From a checkpoint of a small mixture-of-experts model trained on Wikipedia.
Size: 12 layers, width 448, vocabulary 16384, 114M parameters.
Experts: 64 experts in each of 6 layers, a softmax router.
Training: a variant of Muon for the experts, 435M tokens.
Below are experts of layer 3 (counted from 0) of a mixture-of-experts language model. Rows are named router (the router's row for the expert) and show model dimensions 0-63. Each number is 128 + 24 x the weight over its row's rms, rounded and kept within 0 to 255. Numbers have three digits each.
Before each expert's rows: a language model's description of what the expert responds to. This comes from a sample of Wikipedia text that the model never trained on.

# expert 56
What it handles: Semicolons separating list items and pipe cell separators in tables and infobox lists, e.g. race results, producers, song lists.
router:155088135129135187129116105134156139167130115143107129120143123151083146138125139152132122147075106114120154112131089137130126147123164179081117108133127156141155120112089081138116141150176105

# expert 3
What it handles: Words in biographies of officers and politicians, such as promoted, appointed, War, United States, and final year digits like 2 in 1982.
router:108098186142145117135105143111115109075116152130144150109133153122189159148133102176151139139078153108095134147141170158125183148141111119077158146116096154161114195131131101095096095111094138

# expert 16
What it handles: Mid-word pieces and accented vowels in non-English names and words, such as C-ó-rdova, Pr-in-ter, Cor-ri-entes, Song.
router:158157102156133087115112158090123147151098182154136154123161110130102113156142119120135137144123109160106108136143107130154106146095094120117138137118137119126157127121159167153129125110119139

# expert 63
What it handles: Prepositions right after verbs, mostly on, in, over, out and about, as in published on, broadcast on, turned out.
router:140128129128138131147118110118141137143107217091120150125141154142122117153104157109125159109101084155126157122153158125111122054136130168152111116133156091084116149144135125133183163129104089

# expert 20
What it handles: Line-start dashes, line breaks and field labels in infoboxes and data lists, such as Population, Elevation, Genus, born, sq, Coordinates.
router:152118171128110137138099129165128140128145104078085116131116116111081061106099149172166105153157154100110101156112156125133108121117133120096125114097121173146094143121127141099162147116129116

# expert 12
What it handles: Word-initial prefixes and first pieces of words, such as anti(-aircraft), pre(judice), inter, sub, non, pro.
router:134123131133155121102163047088113110138123168117135129155102147103121120133117140117103131097138110109113171108112163150137135120134129124150114135125140128106139104132132162184072172154146119

# expert 54
What it handles: Possessive 's and apostrophes, quotation marks around titles, colons, and possessive pronouns like his, her, their.
router:146149151096127109121173080106122096160114112117071165143099133172157167152159126104185135088112135130131122141182094142117162164153149137113143156141111094165141134111168136120095146107132151

# expert 48
What it handles: Short endings that close a word after a capital or prefix, often in titles, names and tables, such as M-ad, P-ad, X-u.
router:204102139148169143103112123104141130145105140133156165138089086177103136161132159101147147168142140099116140168140102103080161122101114185086152133097161115141095129097131118087154125084136125

# expert 2
What it handles: Sports-career words like team, club, season, League, Cup, appearances, defeat, plus cells and position codes (MF, FW) in squad and stats tables.
router:138165129117111075161142138110123112125141062168103103106108121082148137127122097110136132109109156132122148102120151131129130166136094103157140129133111115162100167134114121133112120143118166

# expert 23
What it handles: Final pieces completing a word before punctuation, such as banned, racing, Business, Angeles, plus characters inside Japanese, Chinese or Cyrillic words.
router:104156144157146133077159170134117142103115175089119156185175140114143128102138122152142118099143094124171126128206139154174083121156092111100111132172087075143162140173151142129147073134119150

# expert 34
What it handles: Prepositions and relative or temporal connectors after a comma or verb in biographies, such as in, to, that, from, which, However.
router:115131138111088114122132113132162106073123147106101111108110085162106140122120123152116106148132126130099136091143083187155130107145149177170072135150117089121145179135112117086138160140102143

# expert 57
What it handles: Word parts joined to a hyphen or suffix, such as directions (southwestern), numerals (single-lens, 18th-century) and semi-arid.
router:154156104197133172056151067117123152141111132101147093156123167111145142115155122123163136103149088078154167141149148149163128113097112112127159123144107173128136081096119177160133099158126132

# expert 22
What it handles: Whole numbers with a trailing space, often in table cells of sports league and statistics tables, such as 33, 50, 16, 000.
router:100123112161140110139100121126118109184103169130195116161096135138132128147107154110112123188152142095123135123117124119117150105154151128169107131103179093143106108133167169180144066115115120

# expert 19
What it handles: Line breaks, list dashes and infobox field words like Coordinates, Phylum, Binomial, Starring, Born that begin entries in structured article data.
router:127152129133114122130096104119116132118145107087122137080096105102140151141147146173107072146097116127138102086112075127132114158120129132100148085160125121126126125115145118128142152105169119

# expert 46
What it handles: Commas and closing quote-commas after a word, plus final noun pieces before them, such as However-comma, concep-ts, protagonist-comma.
router:140141140108144131157139110114142119123084099080122127094122180150182135140117117133126125148103127098110158135108148123107160134115103109100149081141132168102127121130125114134058128073113145

# expert 40
What it handles: Main verb right after a subject in biographies, mostly was, were, is, had, would, became, as in she was born.
router:131129159156119134167119122180124121124125107116105114157142116115170134148137115152128120152109145110132142121105126102146131115098126121146089122149144113091074163134117122162094138159122151

# expert 14
What it handles: Function words after a subject or comma that introduce a description: as, with, is, has, also, including, became, often in "used as".
router:108112113092133097152114131144170115135138131166135107147098135162186103137076136150115119166109145107137114132154093132152155139106137087118143120176113126112101169119128173104123166125123122

# expert 29
What it handles: Commas separating city from state, items in lists and clauses, as in Kansas City, Missouri, plus infobox labels Born, Location.
router:099152165120144144095116105150118117084113078113115124100114109117140128131118116187125109090155129145102146066135125141133111093137066150099093154146119153098122153144142108113123116089120135

# expert 10
What it handles: Quantifier and part nouns after a determiner, usually before of, such as a number of, a total of, both, many, several.
router:108091137122106144137111123119126126146141136127130110095193136118159141179104151137132151155106135147098066117161128147083154113131129109083164166143099129128145152136121110168143137135119106

# expert 11
What it handles: Periods and closing punctuation ending sentences or abbreviations, plus paragraph breaks, as in St. Johnsbury, No. 3, Boston.
router:132102114150084137141123133106108146113132116127120170163132149124146141162173128175081160132183146101136143082154192102141111099110103148143128116135137095150125109131118101141143132125093087

# expert 41
What it handles: Adverb-forming endings like ly, ably, ically and common prepositions of, for, by, plus blank table cells.
router:077133097146162126154153135098135106157146138106146126140125132149118108105160122127102135092097134136132162118097109079118089127126129191140137122100129098113103118170131100120168159122132148

# expert 59
What it handles: Last word of titles, place names and proper names, such as University, Country, Texas, Zealand, disambiguation.
router:134127101152171121086163165128135093105120132130143137173141149156118160130125135134137161083159117169160094126148142161179174077160086125116110126138122096088114095142087147151121150147131138

# expert 35
What it handles: First syllable pieces of longer words and names, such as con in consecration, ren in renew, Gu, Par, Mar.
router:107136105159116164107154127141190074155146104104136137110158136126174131138143133154110130172146114115146117174124134159112138130109140131166147144119111078112115131084105119185171115146128145

# expert 17
What it handles: Verbs after a subject in plot summaries and stories, especially tries, attempts, went, returned, plus football position codes MF, DF.
router:139090095139112104144180105105147116136164150141139128097118110114111131154132116143099155126091178170136122104091137105130145148103121107110138140097148147134046082170130121158095094157171133

# expert 51
What it handles: Inner syllables of transliterated non-English names, especially Central Asian and Slavic ones, like bek in Uzbekistan, u in Baku, ab in Chelyabinsk.
router:063097131099114107081117174167102131143136121148135075156158099113119110135168116119117099085118156079153124161147140129112103145158149107180130135201103105169139144113145104149124096140128138

# expert 1
What it handles: Pipe separators and header divider rows in wiki tables, plus section heading markers like ===, mostly between numbers or names in stats tables.
router:151144158100092135140136086163095163128098093154085131081146157164087135133150101131134088113120090106129143128204102128130129122183135153116164127111086132142123104164128111094071152111117142

# expert 52
What it handles: Capitalized modifiers opening place or person names, such as South, North, West, Northern, John, William, often before African, America.
router:151159134095150111125124151126100110107130111125130096153077134134143142152082111106098102127143112125099142114126138120094142140105131216111061100129117108105115112151112116109106125137113134

# expert 0
What it handles: Opening pieces of longer Latinate words, often right after the or of, such as identi(fication), inhabit(ants), predomin(ate), phon(emes).
router:156161107112106086119152063183121125134129159115136109127119121104143145120143118151132141092101113122120173126102163094155134087121119120146164111109143098102124131112083147163139128100135148

# expert 36
What it handles: Final pieces that complete a word after a short consonant-cluster start, such as bl-amed, bl-og, st-ressed, evic-tion.
router:134146067130119158091131124151154161147177111090172159078157071141101107124125149117135136126146125118178107146117123096097103110136132160153181154081166123176149123163112095143149100107149137

# expert 60
What it handles: Sentence-final periods, hyphens inside compounds like go-for-broke, and century pieces of years such as 199, 201, 186.
router:162049117136155112106083080136110116162128111105084181143140143097118135115164139139153117100127125108128113115109068086147138110114150111087154116107156167128124112146126127144129178116123133

# expert 25
What it handles: Month names after On, In or From in dates, and connecting words like to, in, during, would in narrative history.
router:148146168150110091143181077098147100128106138118134108106119152149147133146131123123125109101149159136152128120163123109137152149133141129148118132095113125123094125128099155140140129121125119

# expert 49
What it handles: Opening parentheses after names or numbers in tables and lists, plus closing parentheses, quotes, dashes and math brackets like ^{.
router:152117134140164158147160104111095114094154133122083136128170145124124141127185135125090146128169121129121156151099058091100171128130149111105120139145100159154130155091153132147130158124114124

# expert 62
What it handles: Word-internal consonant-cluster pieces in proper names and foreign words after a capital letter, like G-res-ham, Sha-unn-a, Hoch-sch-ule.
router:087101094150110093120132161126111157155129146131149126101154120125108124092166127103132107134112110192155097139117124127140129130118127092143127135110134101156177154123109122118121078114135132

# expert 47
What it handles: Inner or final pieces of words split after a prefix, such as aking in Making, ends in depends, ending, ov in Lypovets.
router:099154144153132133129159127134140099152114153153165119113150087127158138141141129135103139099125178129104142149138106111131139165138134184116179159093184157121131102136130121096134136131120154

# expert 13
What it handles: Middle pieces of foreign personal names, drug names and Latin genus names in lists and sports tables, such as Vi-or-el, Fi-or-enzo, Val-or-in.
router:092142114152136131120117143092117126166124157124150157113154139167126128144127139112111126116125113116126108123137146190147100119119087121136093148167143137128167120149168113136122126130137089

# expert 30
What it handles: Indefinite articles and counting words before a noun phrase, such as a record, an, two, first, same, several.
router:158105110125063132122115119144120108111160110106112105139119146142113128154145113102112121126131143133104155110157142108081192087113138109166092144126104122119111095096085113145121138099130137

# expert 42
What it handles: Opening letters or consonant clusters of names and rare words, such as Cr(agus), Str(abo), Br, Fl, r(ats).
router:136096143093075102084118124148106127138064142126131084105144136107153147131105140154115131135146188118143142159115163108111143115110162099129163136158091133117085116130111129147133099108092129

# expert 5
What it handles: Single capital letters or short caps inside acronyms, codes and name starts, such as GRU, PSUV, HU232, Khanna.
router:118134091112161112100147186120083127137115134146149169154145118156100110120168143066084100077150142168127104116143091151116107126115134158094115125143161097159155125152127098118100151109089117

# expert 7
What it handles: Word-final suffix pieces completing ordinary English words and surnames, such as -ition, -ited, -ement, -ional, -tive, -ates.
router:083138134101139097167143139147097163131143104142159085120098152131156125137121106089114117133094127094121089148135137148140105163153123126134084099109135129170110104172144124099116099131126113

# expert 61
What it handles: Nouns and verbs about films, music and shows, such as film, song, album, episode, season, released, played.
router:139114119115117110147133097126131126125142145105131106117115123101114137142127130141122165150107183180115132149111101135157129097129103093095101134121178084086153123111128157112160083133151135

# expert 33
What it handles: Single digits and small numbers in table cells after pipes, match scores and year endings, such as | 2 |, 4-1, 1989.
router:112108140144125170111125108118111144150114139127088185117137146180089117160132123120128108117156164129098116099109085102136096108150121129140162135112148073121159131183124124131124149125155121

# expert 24
What it handles: Prepositions following a noun or verb in running prose, mostly of, also by, for, in, between, when; occasionally past-tense verbs like attended.
router:120105116160142152129151147121153117100158159109133140139122146181125142124137113133146143139126175122108155126116141116106176163145149138173094133106126154123126121161105105120156150105111115

# expert 18
What it handles: Wiki table pipes, row line breaks and == heading markers, plus heading words like See also, Week, List.
router:096168143132108169122102105137111144133134119145146129103083118136114130102157102080115141099066128113148102078163107107113113116134126120184123173154151104096128121152138134106136173146134119

# expert 53
What it handles: Auxiliaries and hedging words in argumentative sentences, such as not, been, be, but, rather, so, while.
router:134134114091126132135161085108114113121134133122125085121078168159138117142132127135113176148076110104134131115127150128155184123109138088130164134118127140118129149125113160169108127133157125

# expert 8
What it handles: Given names and titles in biographies and genealogy, such as John, William, President, Minister, and occupation or relative nouns like writer, brother.
router:143117147116128139127091184126126098124152118133094133100125116157123136125140125170135098144155060146130063138115142099089098151149112124095086139090088118145148161112122088112121136151116132

# expert 27
What it handles: Century prefixes like 192, 195 in dates, plus Succeeded by, election headings and vote-table percentages in political articles.
router:135152162121122135145089111142136131123125180144161141129139128096138139131130095153130126122096114140112155123120129173165126161158164114157134185123125128166101165076101169114136126111109127

# expert 58
What it handles: Coordinating and and or, and subject pronouns he, it, they opening clauses before verbs, such as black and white, He was.
router:147155128117161128146117050204121177096115104148118126122121153123115146147107144108091124144108113125197145112154091117117185160120163152118106139124144113140089113106124105152146122149119130

# expert 15
What it handles: First pieces of ordinary English words split into subword chunks, like tim in timber, ri in ride, hum in humorous, roy in royalties.
router:148115109138105090136139093110176135152098174148156117123149117106122128136069138137120153104085119167139114162086131129126164135129102090179166131119137105102154128114086143176109078119140107

# expert 37
What it handles: Final syllables ending foreign names and places, such as -ana, -ina, -ia, -ian, -ov, -ai, often before a parenthesis or table pipe.
router:073122090114154111147133173133126098113141129118132175117137105191133135084101137098129096155135105104125109146124097102114076154137137129108107120141179143179174118146132094092120146133133105

# expert 31
What it handles: Fragments inside Latin species and genus names in taxonomy lists, such as Puccinia d-ul-ichii, Melanochyla sem-ecarpoides, plus other rare word pieces.
router:131197083124102137092118099117138126139140110141122111096113119096157133115125145127135135141127098133153110148074147160126107115088138125120138120153148114110142069154142106130125130155122140

# expert 6
What it handles: Colons, line breaks, dashes and degree marks in infobox-style lists, plus field names like Coordinates, Born, Producer, Publication.
router:143125132149102124136129125129180139087123095089096136176131109122099130121128144162150112104116149129151096119146137121127125122153110129117096114122146146110125127140144118078131152131156090

# expert 28
What it handles: Word endings completing a verb or adjective, mostly ed, ate, ing, plus object pronouns them and him, such as arch-ed, perpetu-ate.
router:107104142166136147116130155081149129120125146126126155143158094117120140157133122131121127160168127099141150140150084177133131101156141159141135103119119121134168137130165098125145088144116109

# expert 38
What it handles: The and the, possessives like his, their, and nationality or common adjectives (American, British, new) starting noun phrases.
router:156093161099124171117119141131123145108140155126145132117149143121134134151117146115158131130148113131083140188174121157138169097119163082107135129145104151101154103120140115118140141111134132

# expert 32
What it handles: En dashes, hyphens and slashes joining numbers or names in tables, as in 1945–1975, 2024–25, Tahoe/GMC Yukon, plus decimal points.
router:103109154118161117156106096156165136184120140148145132129144132137129140113124140128114146096160113141097126120097090103147141171110169163156128111145108111132106138119118137151127128144092120

# expert 43
What it handles: Short inner pieces of place names and other words in geography articles, such as Over-ij-ssel, Livorn-o, Sab-ah, vin-eg-ar.
router:125115124104107082133104131099139109141143103192123102183108157127148129099125132136120142184143127096155159185129149109167116143147153157170125155147126127145120130087108128171132147164149130

# expert 55
What it handles: Common nouns heading descriptive noun phrases in place, species and building articles, such as species, village, area, population, century.
router:148133119129104157105131120132119109122107092170111082103115183122148128120095134137162135145179138124101134151106143113093129110113088130073173140163107182122171079084082154074131070154135140

# expert 9
What it handles: Articles and prepositions in Spanish, French, Portuguese and German names and titles, such as de, La, Los, des, von, es.
router:172093130142167167124094125096139111139138162103072123160104103167112136137141127166152144186111147098083129149138120130081163179116146107120129114141134140122102103134160115165156139145134091

# expert 44
What it handles: Capital-letter or word-start pieces in American sports texts and tables: team abbreviations (UNT, UNLV), All-America, tackles, touchdown, ESPN.
router:128153120122084092136114137119106136140145106140126140119109102110138095152113125134118128119115136170128105088134143124164141131121106122135164140129114121134106143128159171164143093108131165

# expert 45
What it handles: Year prefixes like 201, 200, 199, and comparison or household words in census demographics, such as than, size, living.
router:122153139115113127159112118165130160132132124120122122129091157102144093072125148135087141116127103110117165130095111147167113097128144115111166140130144151133097097081151139123132122152126108

# expert 4
What it handles: Single digit tokens inside years, dates, IDs, coordinates and table figures, such as 198'6', May '4', ISSN 193'9'.
router:111095139176164171101124116145115166143102103090129152152152110147121124129202123108114057129119176067089139118174101156138128154132142160141143099124131136120146096116159121139125159136141116

# expert 26
What it handles: Line breaks, list dashes and sentence-final periods or quote-period combinations that end a sentence or introduce a list, table row or heading.
router:154100136133115120138173090103116143149145138132129175148158192135126135140158126097125143115129128124177134140124100106118176134121138160152170073110093106132078143114093180184112141122116147

# expert 21
What it handles: Numbers, units and closing brackets in athlete infoboxes and results tables, such as kg), 200 m freestyle, Championships, height figures.
router:103116197152106117143098140136142105074125102093133091153104116094097094117106138121158104136129138098099137142147142136106092111148081124140121105141143165105155135134142127122103112126120099

# expert 50
What it handles: Word-internal pieces starting with vowels in longer or foreign words, such as rec-ap-tured, par-aph-rased, mon-ast-ery, -osaur, -idae.
router:102117101101102092134115138132115123140162129122113136102148093115173125087144070143130128134101108114123119088088143155135075164152142100126126120118107092188156143115126125103124126126127100